python train.py --num_hidden_layers=11 --hidden_size=192 --n_experts=64 --experts_per_token=2 --d_expert=80 --d_shared_expert=64 --hidden_act="swiglu" --moe_layers=[1, 2, 3, 4, 5, 6, 7, 8, 9, 10] --router_score="softmax" --normalize_top_k=false --routed_scale=1.0 --balance_loss=0.0115 --balance_bias=false --router_bias=true --n_groups=4 --groups_per_token=3 --init_std_router=0.0139 --lr_router=0.000696 --vocab_size=32768 --norm="rmsnorm" --norm_eps=1e-05 --tie_word_embeddings=false --optimizer="muon_variant" --learning_rate=0.00347 --beta1=0.95 --batch_tokens=131072 --max_seq_len=256 --train_tokens=486600000 --max_steps=3713 --dataset="wikipedia_en"
Below are experts of layer 6 (counted from 0) of a mixture-of-experts language model. Rows are named router (the router's row for the expert), gate (a neuron's input weights, with its number), up (a neuron's input weights, with its number) and show model dimensions 0-191. Each number is 500 + 40 x the weight over its row's rms, rounded and kept within 0 to 999. Numbers have three digits each.
After each expert's rows: a language model's description of what the expert responds to. This comes from a sample of Wikipedia text that the model never trained on.

# expert 20
router:522567432451554537482497538591480440498566481478457528547508488439451443460513466453546535415548412436470444469569507504593472442480546506535524492475480453514468501520517497479562470493469522453535466461496556481517578465480479495523546504492474418445494472500490504530490410559495503551515455474472426530491537443462500425473533478552392507476510524465541545549518448466538552570514540554495523455531502552520520550540486525540504559493435536420470487539551540509447479513459453485525461524522474484489473499451507475524481529456435516517508528496567502511528448437543475470
gate0:469497417526516496518464520461475439499554529521489480470486464539573527509476466515557488456566465436473432516426474550459488513461502472531480514476488484548522543557452415465551477535463505465504459492382453456530495513484519436498448569548563521465491455442505391452489533472405499429599518520457497527546453432475460515528475534506545467474432549547550517505514553488475454465531548452463487571489503533468496554467548508484545456528496478534531497463500544503483512496535601546565516569500458492532553544516421449491496520540497527526459509497479498525520501445505537449
up0:493509511521569456510443467490524531524484551541483453539545538499510484462533524499448447508428548556468554546573453541533521531532517549499563494561529571467548482434530502543499516438575494488524570560517470514484478526515509499532501459482445544474442509463471506519628456557473511510483491550526444487525530471552439484515485510432483601451529494489530498559549476462516554528510542503501488492519518495457505530596498503528530486483448542486511485449464451418464547407541499560442524494473544509601522444487556522502536544571518484499504534595456471523492467458446521448
It responds to: Empty table cells. Blank space tokens filling empty table cells between pipes in results and election tables, plus scattered name pieces and numbers.

# expert 24
router:451460467448473482442488556488491474502514481499544471532517490517564581506528474506401511519568546481551468610576460490472533556526463526490479505486431462512556552425475462485497517468471516479488465521490488515470576464563509561506544417471487513513547477516545519394528491495475570462501464514496484520513517495474475487529526521514550498447558517508552511522485559518520441486481545498550529607541525548422458433411513436496532477528507582473506482526512456431453518526472523452467490425516494438528541546452482518498459481513574443456549546484551468446536544513527559535
gate1:479406491491513512486538557524489505455519475514483555562503501508431504595539505574521470554503565494530493517531476572431499516496498512511511448404562513494410563452506537396490459496560466434549502555501503493550500445542489532509510475503491482457553549524434560480526490509527488516468499451506490543546521486510468589452528534476556517496489553485466523444458485549528467529438494420528553535597450532438441475558480477464442486498451537466525472476531469516535439514452523521508561542498559506493489482552452489535463518478461515515455422451469515579466530535559463451
up1:506525507478482495489517510494462466498439498414488496478474512503470554535540532429566524481494552558447495422513544524525482457476473538467524463557468464498524533484513498576539440507531545560491547470539564538498533526524514445461532502481454525494441528479524518512564422451549573501482488494474490569477502510541489508535580562465465525435491489481465434500583593480500458471443497542553523528404482485509474476515471490450592456449479500540517461496467445529527573510506534564553475524464527465554493543513488587408467453540495487500416475508553550549486533415520552559
It responds to: Plural and noun suffixes. Word-final pieces, mostly plural endings (s, es, ens, ions, ments), and plural nouns like sources, notes, breaks, as in "defens-es".

# expert 36
router:443505493497539498479523420504535517411501528519549433524563514462463476484429541559563475459496493567463528532512558564484564587544484529426487545498478459450527555432468488463485498527511533473443461518445448554427414496452509465513437534470498492475505519495427575470524426519500493529412493556459471447521525467458540532485545478486556494457464561488531497544529563506443458535477479463504535507492478466503452535516534553474490511459550502491588416506477467521522438480524476545490551542470474483504427510461481484510554495412490502521447539545488487483489572527430547540
gate1:498549491489565511502478472450500495479543527540484516578577475516556543466535497541409494566532579510505487547537548512481475515575521500475461534459445494504490443446525483551556585553457542555587499525557488539481569450512571550509492458509534519537493481521497464456519499549497500536465569479428415511578467581508537478479521526532526506434463475537515506474529526508521500504495474450486454488488466462626512439430481464529424482556473506439537550496524541446471510560482488500467534522468443463418467470514513497450462492498451438530495518480537442483477492450474427528
up1:390495538503484514514493419535478482504532464471491513472581514460519580515565495532494581568558510542488501522515519508483479472533517491490496499471443451444450472419557482460505475531382447529579498483517532539468542491544563525471516505490522548492484522486509450503547562517481538535417564506422470461584536532523486499434537474503508523466461402445464466532541568527528523497497474440470499509491469518527530498399489483502508514528512573532515555527505539422502542550541523506495597491478425523467510421506479510499459526470456501526540484532534480485475535421480427549
It responds to: Degree and quantity words. Comparatives, quantifiers and degree words after is, the or a, such as most, more, not, some, many, very, only.

# expert 14
router:451487446539553442468519474525453435466542488528413482561533496499496476472486474515535488546545472516440430434493473498512469565435460500458463517428564548459511495567526498484544500464521470509530530472486500464552524495531504408471535504528550499443471458553519457534505510508545508599492451517509440464542501483445539497487437476548440446478415481475498572563490522459489497526570519502457551447528477518522522499534511549520521461470559522578555437533498555609585494558509508526506497543539480494585531555470577462569524468484474494557506494482485539506506459438498437505
gate5:589499513467523475522440596446515493503511464542502472482467491483492497537509489477503497439481518514501496485478488511444461501435463515491545560509533465520542526497457498562491431466477503557446445534523550455494509459451426513570509543559570571534446478463508465465502467492467518520471465482452500521470421444422520461529480488533466551438446534494426490540514438449532450464500523456501573518447504402471486526495527521502521567455527576552512441543548479441533425481476539516516578529508538557468449466443507472541503531456488466438504563422529473510413423526477475463
up5:511461452532460523479471492536531483551480447509504497433466495452584505466414436544486535466558532537476489451466458557527446562472562514487541445521552576493472476484486514541496447479505480435508521476556493537518476499433538484438490492515438406472485536544441538539482520479524481479552499509561559511453471565559499563434488541438434489432498531485465584529500502542479481509471530393478492504520491470452406511463425463551498477477523397481470526501463538442530513488507538439563410484525476511463467454602527473512523505498486492456510510554536507493480538465473508493
It responds to: Sentence-opening articles. Indefinite article a or an, and sentence-initial The, This, His, after is or a comma, e.g. is a settlement, Later, a post-storm.

# expert 8
router:462492506516491550453484485468566422545466485494490449539506544458416582466498445480527498544544563434508459523508511473507557546513481460508516494493504452477530456496490552496548481499517450497512465502510456514478519568447460509561473527522532448527452478480558497567585558488522546503450438527538553477487432514473481463454546446512546556548432512460463486526522461517497522521448517444499529556479477447546583552570490533499492547470553498458457441505484549564452505549482494437542492525515510598441425522494465475507479423539500534556524439559474445568508453569445489560
gate1:520528488512463483529497460482542467422536433558532534501484476489489505503511475448493524516504546511582534496506484535447506421456523465517493509575452570480583506511534566576480426442527501436473538488561504478516563443432530492511562530481467494508451498509473570458427476462504528446481548527493519435447469476486468473492498437476475538496455569508520582431480470450501439444503513458490461512479492516526506450584504460604510478473511556550502437443525562412491482550488442516537476473483517558496417433490473424490465534482482521520434512446517480532545559459520530536
up1:572542536536426466520459438472577475435559431512498499504463484493472510502465548405484465544514579496532523423462510546426519474488520438551509523585528491507575483545556557518542469424507486423544511491500497477479551463469515541508545496501457471536490479494503527449441488444491469462510554495551429423520429455432476508524521453472496543504513530500529575423506540454479559503478513508494475489459478515507503476560491466528533460521494511496529453493508585437483480562462491500521496504536550553532392409489511395495502533474555462453442491473522492510508524458472539472
It responds to: Coordinating conjunctions. Conjunctions joining clauses or list items, mostly and, also but, or, &, which, while, e.g. wrote and directed.

# expert 27
router:421555517543547550508483477435480471544489530440456504504544527496586462516544503427499550481533430573446452436449540531473405522461578539501504444596447495483482431466465460482467511560460504532519538492530505483513538497443538560501527514556469449488481510544529495477522555511539489480488505524514546546535459410554482437476468555467504496529544501517490498572521436486461466510535437495451502532504506420498501559517465542445479458539541430521541455501491510593483533528472500487475499469484504540455521484519465464453521488509491484475551507600461446463475487558511588588
gate18:534509507533482547500580482517502530455478549587446489558502517577516503445479467533439519436473500539514463491482440489554454550499541524515526514573427500538525502409509505513471496544552441481426532479467505534554523487482510523519505485553475481571486506452522522588557490494547510565548466466499459446508480485539477522484431468465539459492425463491544538438498489453527490464419512503496480530507536480434459428538465530497485555453576514489553435454466519470445515467569516519414535526467442548584447431419455503535471537488497530485537557464469458532481537448438497478
up18:489427471422482479496466518504531480537522477455497498474531457501526466519487548494487438550499494462519533525517558569515525483507516445486511442469561441408531527530520485519498523487465551491585461534510487496456480507523501467478478500474499528451503448462488507459531493496437578499453531548449558492438530561537491580466583615516443547519578558485449590544553558533451508548569489589494514467463502492552524576462473501492486516537430536535460551528543490548533497514418491480495476448569510444436500454574546535478547485502542481510527448488539487517498448571452519527
It responds to: Table column separators. Pipes and semicolons separating cells in sports statistics, election results and polling tables, often between header labels like W | D | L.

# expert 32
router:553535522585542522555516534519426485419454562453520529426499500475567466541514473465444536477474565548542448505453575515512454489467536540427513502483468497521543480534503509468506500590435473496486437537523563505583553469475503561470508514465495481500520454513517493492558457517576479489533456536540512572512481436477491456554550540497580490508443486535522515557499437510527453484580492490446520467485541463527473505536552523438546455514489447514518533499480424534444497551470482516517538489484519430477494516503487515479427477466505578490565409500561477473528590500548555558
gate0:451530626536570508480486451538416538476480505526525508502530490470460535482477511541498421466486562454541512401426584546419520570498557495489507440520507498484580479529506481549545516480550539514535535505418470474495483469511506466544464524512429441513503516526484545452557568484477456462487494470526500585515521552464565478482436472521443451543518515438473413529507551576495484468531505566517462459466487453519486468487418515461424467537488502507523471538531438511538491534548524552490485508501492526529438578527513517448463543491479474497505486416466531506470556476509550488
up0:508497487542530524484515510502428497524476548389546527502505506435540520501474542519477509477548524488528483549505530510540492495520538543539533434454463394465461488436486554454495485535455437480487512469484497492478530462495450519526537447552462483557544543533518454524462521561487477552506498538523527486568555582524490520505479410454521483501552555486502505544514496567544434506489471481552488525535486425456535508607500608529533482474580449458502485601435425502495436435543530433530496546510591460512503512521457606499483529508533537538473451513479469493471500465530501538
It responds to: Table header words. Column header words and separator rows in wiki tables, like Candidate, Votes, %, Recipient, Result, plus line breaks between rows.

# expert 43
router:559454552486483396478553516532480585542571541438504544553495532543543569514478531527483515549535544529473582561501468503540537480589513443504488534525520507503441486543495473495533525450524548502473555507473477511496501501520481503480500525450516462481554531500482550503555534472508548545446464437469540509451439539470453484476473510513457447453502467519549464465531577559555515487441514524488517507472450452445423406478508490440471482420505498465442514519550536556415469459463518456478540439539539499500537448568471592475502525533564489408485481479522483557523550527531537482
gate0:473458428514533528444444560498550437477475404531463393490472592532525529474518578539508525556522540511528490497517541495513457504500502544475464502496411485533452494512519421506493440443502449484532513471476530484489479470454503496498505426550502561491534465548441491393510517534496567517451480520469493547536478485554596461525526489506490534449554486471560544494534537531522497509512517480517564520522543549526582533490558527467546490565560495472512511586468504508473526474476426516541513466558462433561492543578465475522449532551547452483496511496573436539536469513544461532
up0:452502504531537475499478526515482457496509487516543465492514500469421474446517538459520472507583471498530477488431535447569521466505441515557538504460441489505536535510529444526505424464540481512384532527527477532494548547457483505473491514540531523466518534548455445499552556484459507535407526500498461465542487560561511524498528497578550504425427607404538529421461465496520493575445513471495495530511559475474583486539558503507489559464494472502410459550451496551440495516474421532526479495487519414519545505507515453470500521532523494503507553428485505468528548482585458536
It responds to: Name-internal syllables. Middle syllables of Arabic, South Asian and other foreign personal names, such as am, ab, ar in Benjamín, Mahmoud, Tajammul.

# expert 59
router:464474478465571517525458448441479484462454547486447536470506462457540480528518459527530481548556534485476546459492540482469480478445536501478543468494508510489573477535557453510464571478524465458472544595478526513556488576546535436490475505515498561524504481464581473542467501534467539483526445509506533559518446464495524502454481506441474535509464549505537526514527486474507568493548497434457472464493516541436597572488467507494496562487444495577510551515420520580418581506462425525537438519489554579480553533529462513538470547453490501538457478570496475474506571421537450476
gate0:515537551473490487520480449389524504533501501549489498486508492565466514477518521521457527515546549476463527518482514543537544508503518560476542450489534562549501580485471517491455433538448487523518539578437440475548513540455525473574540581581568491479489496493464564495468511507426478439435464513461481491484466510525523506457548504481515526493562532539560537508502474488406521463519540426442546492485551500522592515440497459554469487512484564523484501477487496584520508484485486458460544455499412565470557544535475519472461530406460494551525555552551555519510471514461399463
up0:464525502465541472501564507488537485455494509493500531586518567456451480529509503494569498530474561522485521465488525446410496545537461384546486515521516558415528519470460536481496532533570540497511535506509529442510518470519545451565522517514529576570534442521486442511433454549519466496538502573549488467499396493478442485557500523536444543536508499494435442522530490553505509576512454535574470487487535479488495519550543480523552506509508547520508515534531534500539508486508452528507468452601502409548422525551525492465583482494481531475484550453516498434504419443529462563
It responds to: Section heading markers. Equals-sign heading markers like ==, ===, ==See also== and the line breaks and first letters right after section headings.

# expert 7
router:558506505451538573496500554525483477569587458452467467549503433480528465504496511474591556565461524506485549500497452489496428501425526472521557447444456457507449523514443552439515568576493537535535564436522424472442475460465475450464512498442508498497522467535453519466488519458520540519516475456515475525469527531415549482504525536534451464554530476460526542473420480519516495498523556441461472509466416498533505478532525504570443531485487442432532517491527495497503560493536432563491518456475505460481446511482493447506553486489559478524569415503493428530523497417567475478
gate0:485573434486480505458498547541470401540409494404467416547517460492452484457479423501432454510484470577485531527494469553465525559467517551518525472508463502494486462464479542488451493524518485549474542538541460521457466538499495488568498532470440492484500540483521482491489492503504474451521542588508460515561520466528579597517506566480530508424583480469542491450435468452503491494513557575482454481590518523504522454489546456461473514557527612546444462494488473525458475469483485542509452459486455583522465488499526553505553499482473532520545459536535464532545503542497519557
up0:518481524560528532571474455509522514507610436557533591504547502473544510475465531483597511483513482410505488443509453474524505495491542488489541559466484469492563547522500418479497450409467528456514530506495593517564534472546533534448546474490517432493512490524536487445546487413520523581496520451436503504485484518501512409464533513541535493513512555566393501490576511541472548506527504484479567497494462446478479553459518519539486429470474451418501535497495529569515495527494536536514465519520543476470492519478477438514511503411522498499424544540461467453425498473467491486
It responds to: Initial and abbreviation periods. Capital-letter initials with periods in names and degrees, such as J., A.V., Ph.D., LL.B., plus stray periods in tables.

# expert 47
router:557480545600507583520442393460520503513448520506569521538519495498454485520512462508558542511509431442476472535489533563460450510477501543513513491575528555455472490460530408551527438521502533568526561460587500476450514451476470486498449521513433572453448526482481438502569476516522445475549565498467491509529523469449514465504470460474561461515470501502511518545563476515529477530530496478557547496543473576507424520492499538470502491522430499574563487432418471546535525520510522596469467510416499469500543504563499496466489480534568511421497518505493494505496550533505515455
gate11:533461465514376555552513510472501499473501477527548451474547477509486493535425450516431508594474511555501410476521473520449505503432545426519536486557562536473556590438509460528540429503502496586466511554492527521536505548524565505514443463474503514552483431614469493486523531494510481473500565552538462500494490420467533520520559447511436501420510495530488481547501426528524480581518442527548503548521471495534466479508480479461455499515463500514502571508428527456505540489495500490503520440507503477451502442503515547440528526525509498462542544526485486495523479561495584414
up11:518485465534526502593479512464504510476524466449532475530481434504524550434448456521449496603432554450559453449508426454479453457446465554467485448503480510512514455506552446502528473522426525553514508548467566517490502522462481514529490453470490501531451539527453540450524558497470509492581556549501444521488524550531558533548555483477511565442451478443491551533497510481561491591522504479565504514444545566528574529478493470491537465493501537551473542515501483543429469489507546371477468501426522497535550447538449585511520520514462497488472541506450438498505478490540542523
It responds to: Infobox labels and colons. Field labels and colons in infobox lines starting with a dash or bullet, such as Born:, Coordinates:, Website:, Total:, NRHP reference.

# expert 34
router:475510520535548488532490456448498418536545479412530543552533500502472460432575491421550549445492467501500548470470540541560421430484529552551512522483503477491489504567547456410547544506430563480500531448451575464539501529516501499528512440500467508532436501491443490502454477548498473490559559498496572526470562497512503472555478436496532473519547467475521559516486465455510598488526572491498456453509524489527545526558507491567482526441560481490460541569468572544548470514500505424540465534446507552556506456508523461522454531454473465534552451486463464568508514495478553516
gate11:445495528522517424502531601469542554550528578484523513514492479580453479462530539463491484501502527490568562552507522496471463554458530528512395545446546529541503540540425553452534474461473517468486448496442525501452516617500473537527502551517533501513444473457469458494496494535460480559459532494479500523515480522469454490469419458553547456492540482546517568525506492563446508437447519498458482505490539446451416456452574450519515515422517514542453510496533560530494482562465516510574469485514463526490466472483452469458469487518496557516426543505511459385539466483546500487
up11:439482535503547524506530607502509518508568566489530512547516490519482529496470541510469473496535483474529537551538559545489483496473520521483451505435528521494513525544429607423551513494485500476513507484499413521495605534480454537530483508526577490501498497464478509475477538464491413506479533490547512544550451481462540484417426455509539554523582508572477502488511580495473497442525484472470401525507471457492493449520545430473518436497504525549442466451516541528476480548490491501568454465441510547499438527552494510456424523452455549535398447532488515443530445514559526521
It responds to: List-item dashes. Line-initial dashes and table pipes opening infobox or list entries, such as "- Label:", "- Father:", "- Website:", plus taxonomy fields like Genus:.

# expert 38
router:515464447501491456501465522470425499411490512504483517461509456546499499544544493497548496472497519422496480478501525486513536468496487499461546569457523443459559497507577441593517512477450495469541539569481450431535542509509475431521536426457510584430493457465471442557443534533453491502511466442562474526445528415473520489457516515470511518528432483478489449484535512447471547472538496474500469482445472584439561532523529553481522502492567498456512529437413496579451565425517497473524464524425486467560557473524475509473499557494524593552499497486533434482512532534522466535
gate2:497514451584488398504540521507481537439416524490543541607549554508457415459506460524416462508495540523446509537461457411527497522525498494480522528489555485521533438513560502547536432496512480567520507557519476467512543482554506542504491538496519474507552489552427438462498448550539458506446459476580508501477521528476502468554554441436549527457513558521482438503455465510491515549559455522523507531504465593538510487592582474520522468464492550438491474490551511559500491446494455512480528526455536459549528512559514483507557506445530495486540516511502489447492546463475530421
up2:534520451588542413515564512452461526452454454525573538529543506525479426503547459532452507526479521546379540564466465458489510495541506484475484524499519447571511489475564513517546499519497474551546450542500451465575452458570471549529498559497508429512513460561435433458514475562489485476445450507534447522501522517490496533543509492473566456494477611457483464480456487473415511527489527524515502493472545487477498526590601445525510462431476515473491499471540510539459521467500496534483529545473526514526513518544498443492518593480518513453561516516508487429512523437436480456
It responds to: Paragraph breaks. Line-break tokens ending paragraphs, infobox lines or lists, usually before a heading, new paragraph or table.

# expert 63
router:498504447449546501486444486544434435491551467506428534541487467450528448511548516459566510425552416450445426474561473529594500445507523508503553457406467466527499507512509482462544442519430500461541525504552527470516558425482514512519526506495467440460556503522482456555491495501450523527518474463448427536475547440478566441489533495525475514485506514478478509565521489477577541506535549536502523451499485580559543541546442485523557537523430495437514472541553541537449538516523460515510461472503525477471485521450536472511489565458477523572491545463565559507561454473511458446
gate1:484503536514479476512411499569504511533488448482457482473482495478508573496442546534568453547545557474482517480490509516475580392512423544502563469547534509488500435535469447477461500534474452458449439499549500525454440544553484479542516551481498498506519572487529525546509494492526550426459512473509532469505493495473568469492554514493524508610514473463494462525455487518498493386537490472634540512481486502510542500479462506527488490547467466532414448447473428461518539466495501500472441452465489479463479510510554567524518536446560529432526513509498477565456429464570534434
up1:430449465479559432600504444568396476458513518508536523412476483543405468492506507542494485459513438492490524450493459402538442528490529512507479521491451502537484512499556512504459446461492540541472498518578566456540457477456436548493508500463503512530487469465490518449452500512483480566463472524443511530458493429516551531449466524496505499456530500495498479463527519471514463482473598472445528470547521476498475445472569423462520528460477538469568472537442508537456444522452513469488528491528507567531457516505486538484465457557482560511502533442451535422506565520430399504
It responds to: Spaces and empty cells. Bare spaces and line breaks in empty table cells, in binomial species names after the genus, and before opening quotes or parentheses.

# expert 25
router:539571492511491544520527528531468500517484510484447515508460509415460475488534474531534502392497481443459442492583444527523470484473560551464551520411510434468517511500525427480540461505472480451499486501504537494547558461566504532516534528456494460440450487524462514526481502522496511537508454422556435541464549501469484420475496488507431458467509488484517503525527456453529579558507569569534492448451484501501555583522454447558508482504546534359478536532565534559454487515484526487498503534500492477474487517476527432506473498471428485566483429491595459561510511473522436487
gate2:561508538466560509427517483490453527483513533450479507498508434568495502486539539520560527537534407461480501463545512511574542509506486565483515431522451440546503475491524448530530493473414475454487504393514455507487411496490533497540464544454518463474534499488524534541496538473532475410571486525507546484476539502492455500561584405491505527406468508535441514456518515478564395518498461441574515494514555465511471518466434469535511481542523540521439497480438492559468429536565531447552511462521517488518557470460523489507525471460515533502529457523528507489582492423465466484
up2:508569460483435473569545501496470517497521523523453442472484464464489501516515421509461509538574545500483457608521556511486535486474440567459501480516524501460540554565446485517448469529486495500493518498526513568478547542490531383491489559478523538468471568563525469457513475445536475562529538543577484560569502515502542488504530501397490479503516533506538541527479523521528537460490597485486469543452483453444517519480458563509426448493561513497560539542430474375494509484458546532500565598463523508494446491534518528511464514487449479462520489513516490522482586532504472484
It responds to: Line breaks in lists. Line breaks ending items in lists, track listings, tables and enumerated clauses, plus a few plural nouns like women, leaders.

# expert 26
router:467514505511532452514529545476522466466565417548421438561587498551450467405526504487529471557556458564506501529479457488514430589490458514456513595530561529509542482527527498489528498468539450528506456485536438447569525495549530478536505498579527516476472493598473436494527457557548464545506457546469469463529534459464474559507442446513452444471402513502514551517456519482469535463553489539523510515489463551429523528529531534522465486454575529563531447466445511568571497543536517506496483508484466463526534510511493470552550498473490546509431528485469479523493485451451511475
gate1:529457541498551499454516542520496508531500603549528530552535451569474515495464505473471445481466453482544499498504495498534525469528540477440432466526584468532503490526455513538560559460524488472478560541532520540504457546490579478489482487490515478495429550546524532471523482543476512503487449470491484564523439540489517505488531588590529537538511485463488522439568564471557441561396510550435473477500460484492429466483508477590514505452510486462523517512543481463488521511471465561548500491492429440583516481458471447418448495569482380500471566530470472463504513557484545510
up1:468576525478523538558480479525540530468503476493489435498508464546452542566499491533561504521463574550592510478511459506525517512522453535500455466503416540485459567430445532521493554469513493495536453444458467464548521504415532579461471503535494518488499475499493449566568508540483517531466525433525538475497509531540482483499474495500441514399513456552542516467527482515493542383502521539504512490512515480549493454600452502500496562497494555501459437510500470469548496565556548535504482558508474466462535554528463495543472533533494520452457448466505496366545431429455563517
It responds to: Articles after verbs and prepositions. Articles and possessives after as, in, at, of, e.g. signed as an undrafted free agent, one of the, its, his.

# expert 54
router:487575538481506551547480456440529558493465536512475517447496487504460509517575485501523553477548522469500439419441458513571420528539428483540512549507476509524542488549442412446481481504475526533462541545449537456482566536519522557522562462486591448453461511458499508565460401489447476461512494485548478500509505462490482433476466476487500521494551499464504548486558451448499465517458445453503424444492567506481481542544535506533506488483552544525423544468486500555456467553461503545529423507445511530554536460473491434544475492461461485539464430555510511538555472559559475526
gate11:438483493488488486487511486504470492471437567528469541530538487410491513563510491453482509437467542506464445490508582468508546468481457511544440512600427462462510452462502490501637533537414478535594540448482504541481491494516487486488427471535491523615562445474507459483554540543579489493527458527536458589485472480449473477464486501518460456497535508598494517526432509538449520551506536568463518503568487460476502500478467432483497459464532498525529482434501514479512446461510520565475503531481489527485515558581510448462480475530533494543516435540489519445481532535493441487
up11:429555510420525454457451579451508496490460520451494568547468539464496492482543457548551480554532495464473574440515502535472477497447450516539509526523511457398527543447539539463511514536470405523555577457541517562447506472505517529550565540472509505481416496483410535458501480485409564492534540499513506496398493445517472463490533511543532484523521486543544488503441525521460544495517470555471512542464568461499500523514475503462418484457496542468446495428507524470527435461478497534500509484470585488548500488452454528501556460520585525540547517482511493482514570496515510420
It responds to: Table row starts. Pipe or dash opening a new table row or list line after a line break, plus |---| markdown divider rows and heading equals signs.

# expert 50
router:410467481452533419444495471581571460531518489562460536450539535516542456427510510457477539521444416500493526551472526504493463416532516549533462481543469406488496566536501571507545513481553463477492524572471513530549475471526430504428493509434475523547517442459504522462543519424460496435524472581497505520474483498465512473527459512455520496547555450472529502536419542500522487508497471475480505524479493532487484472482510515495523498501501557563487409449494512434415523490465500482433532509503479576578432465464478543507440539539472479493518481503475550422514478561471431457
gate0:454521457515476468473520494419536510428471603531476505447483508493457467604553504570490496526522528515514495572490542516522493488539522488453471503560512517518480555494492430492481469488485545473465472490506531542474468474434532543478528482482494433513475536425543484474523431452509521518495409510472500464475501558544444519437481469472545468497512490440526509478482523490597478448611530524425468481474466461491432437521442603444528515499531510502480426520477562528447505441524470484435491519482519494466463469445545578429467508539512522428574489543556498542568480450543468508
up0:491485523504555468494519485464517551456467628520499531477526524491490463589508540565479497539554509523511482595475536501516457472558541463508495526560522513565511504490513490524464449531470471460450494507531545536463469482495481567474529504500481471480485530492552497482523395426522507530497412508556525468508468516584479567487424495459493506491510503436531525494481550502575480426570549477480500438434434454478429445552478563450573495551500522543474457508490514513415506420568520452411509531508541502465492511498532521476496444568535496443591477492575461533498473490523496488
It responds to: Word-start consonant clusters. Initial consonant pieces opening a word or a compound's second part, e.g. hand-b-ag, tail-b-oom, Sun-fl-owers, sh, st.

# expert 57
router:567501496546518556491514454437552527483538526553551416444550498539400445552503475497482517561527492519494439482489554521435533589450507506520472490569525490488472484531564411531548440508504507487542575552541461461537529491508506525488557489451542542456495502459432471512482493553468517549534543531562547522427499395509515540490445484429543559509462530469514520520514476509534459528542484507573468579517467518459481464538504539490455472528546490547483524496430532468498504485563555559498460525419493521498570523446523493448497540526480497469532467528465494551559549568559544483
gate2:503426540545519458489434528461477506445555560488475446334508542572484468532489518531509585589507556533533470490542545500476495530467420413538583552534567513544508461571490436520433465506446482495519490499526504497485541488495515499529491414517535496503519538458491516569431464467464510485502491507590495514527491426466488531529550526451482452462451517512484487518485462543454494516473463486536482430474505528484578432450467491541495445520526458556453523509469436485549550471463473562536442459471479471517500495470499490502486536508524559554456476539564453516477488463504541476
up2:509524439500478538494532534479480464454520466491533516579540424417493486461466484455497430431497517530455504546443488539569526474590514569417536478413427550493552569440538567491515519540473508512508527501498525468542508481553442529450526562527473509499493451531468534446586499486556553570508493463449477596507436487478546527456491450558498488564523435520547554496516433485510475538520507526443526527525477466545483543499537528456527548495473524485537490513503504546463496516472472470472587537590468548441477484486533475529506457501408489457549478470504485449472534469499438466
It responds to: Infobox field labels. Pipes and line breaks in tables and infobox field labels such as Population, Elevation:, Born:, Added, Succeeded by.

# expert 31
router:471470486458490431502505504541578478562555534559422521462427531468565500478504490546468495523428420493503484500485543500504477431480430500519563473510553520513456535540485550505446560437467494489500570489432531528455447517473482468479493491494515577566500488477489521470484578476494488415519489554458461531438448571529484563509493531498466475566436450476524561551441485497434506510549458508474516504515531572526481540426514497521529469439513518492481487443511520459442579486467496480505448483517525530559440509470407552542471582481561507524510483544529481425522531567500439452
gate1:466518444468508567423572556490536512509481526486534480493496515475502475463470497484589446525436460452519532474443578529534460449505538511508542510467483502486515581532530503510526597467512533527514516436587491557499511472461520543463496493488456522449421470524505498492454509502514509479527485436458449509578509469528465519421594524406542529547441549504496524485504596500490535459525467516485476536592454482483515564465435544503478398537439566562415493466502475509534491532549436547502458483530539462480571467426510501491500507443532442488471516482547492501459503474478507463
up1:466505451441491539485517537499479542513490512511504588495525526490506508517531524514536509498436481420505499524425569510513472484566512461538520528482499550536521503550516493512531581484473527527496517443493512548537508478552452523466530547519461477485430517502523429434404570498500513509505472457444460575532517481475502468455520490458560533554519475581492447465533516545498507431496478509487499539567532424480539575509524459526494488544472484595458461491416464472498476507512495635493538519573492447487576477468441539467455520427507368465452554446482460537466469472493501458
It responds to: Capitalized word-initial pieces. Single capital or lowercase first letters of words after hyphens, quotes or line starts, such as Counter-R, non-h, McD.

# expert 46
router:561452472504414537563510528521461594563542548459484541489486427509507521506574471580530490553494532484576556448497483565530534477410483495522548484453493562513479492540466574503423480483436511513500519463512471550524456469393473494486442452448504515540490509542505516447507500516555507537514496459593511531500491456505531577465607550453410519577500544506514551453483476537503559516562500523521487443484515485570487463521504470500506454497510472488469575512503519489505536497455445525529472458456521441540507514537525481458472494519551534469534492469588542534465519466531431469
gate1:518492459497480454458568501543522486458527415469602487528479443525461454506447563446490534510487498438451453519513517395556569434550459470550538514449479544497519515465506440495498508444510510470545471457500424458550449427524482564470474537517488467493463512540489432531495458543472547538469533565463495525541505545570554475577561514442482515454518488455520519455552493494518534543523511432504436478428476478514551446527454547427484513492554416581495538466490475492486432428549489532507590487494547514481533506464480514500519495534486523505522510512489513594547555491524529483
up1:487502468534465561574507513478483481458469541476404512451513517456516503536515478560475487472521512509478457511474498505457484501490578504453470570541464469572481509493469508520476432448471481520489494510524547486481576508492545487468497464521508563491458428473545491472450547500503437452525435503461527441486518485468485544457468426526554468529466548520439505522499456426481513435431432529559522546541490470487496556456553470577474481515486599429502481492557587446446509565480518532520471554520513551498538534538497388516520471444539468531448514446470504415401488516425541522
It responds to: Capital-letter abbreviations. Single capitals and acronym pieces inside abbreviations, often in tables, such as DNQ, PSOE, VG-lista, MTV, ISRO, and positions MF, FW, DF.

# expert 0
router:497531529516511501485545484532510485402426492527422424533467530540475541498499586497530442532506472516525507499490479517524464469447447496517482556512533510519553481449538469458490523464552502516475535509581457431473570556432507528504482491494493523529538518560526489493486426518524500525505501510472511467529486436528498593546441488435440473443467537526473462524519599452477511456569452520485395452533457487513461557484416537469408519453527530565482533506518464563525488489538420434526502459468486485469518494520540445530550496545468559439437495584483535519513476452459574504
gate0:474463506453502533438530516505550493497503528512470526499549422482492525479512544524494460504511470481497465493469489470497478442484472491507460464443520452509495518502467529470485485566510517502495451512505503515508466558489486471515473534500459495461462495451563480560506465490484440490471508454503507511455427589465566516472478560613514470561499578498497473548519499503433490518488535496474576467551551422416508535515571482508514488489490514466461433508515408460512447516440525490520478448611425432445496454498508318408465504436497498471574455508500555466531527546460455497
up0:486518505475375484528488534493480544501532495468462467495504423530487509489510475457520524503559433482540509487517493534538510429519510564456523399406589495442530556500514546475459425513507517515467439540524466423457504514498502487450472511519513519435512581533586492519501440492546514527539530501500466486455485533446526486543505520581468486581534514503499476439514479512499469511533502491542523492432528451463575515556488521478488464514480446494443514524518458527526466511373528443522465425578516422553565474602495426494516459441488522489527500487479533504522437510464471541
It responds to: Definite article "the". The word "the" (also possessives like his, its, club's) after prepositions such as in, of, at, before names and ordinals.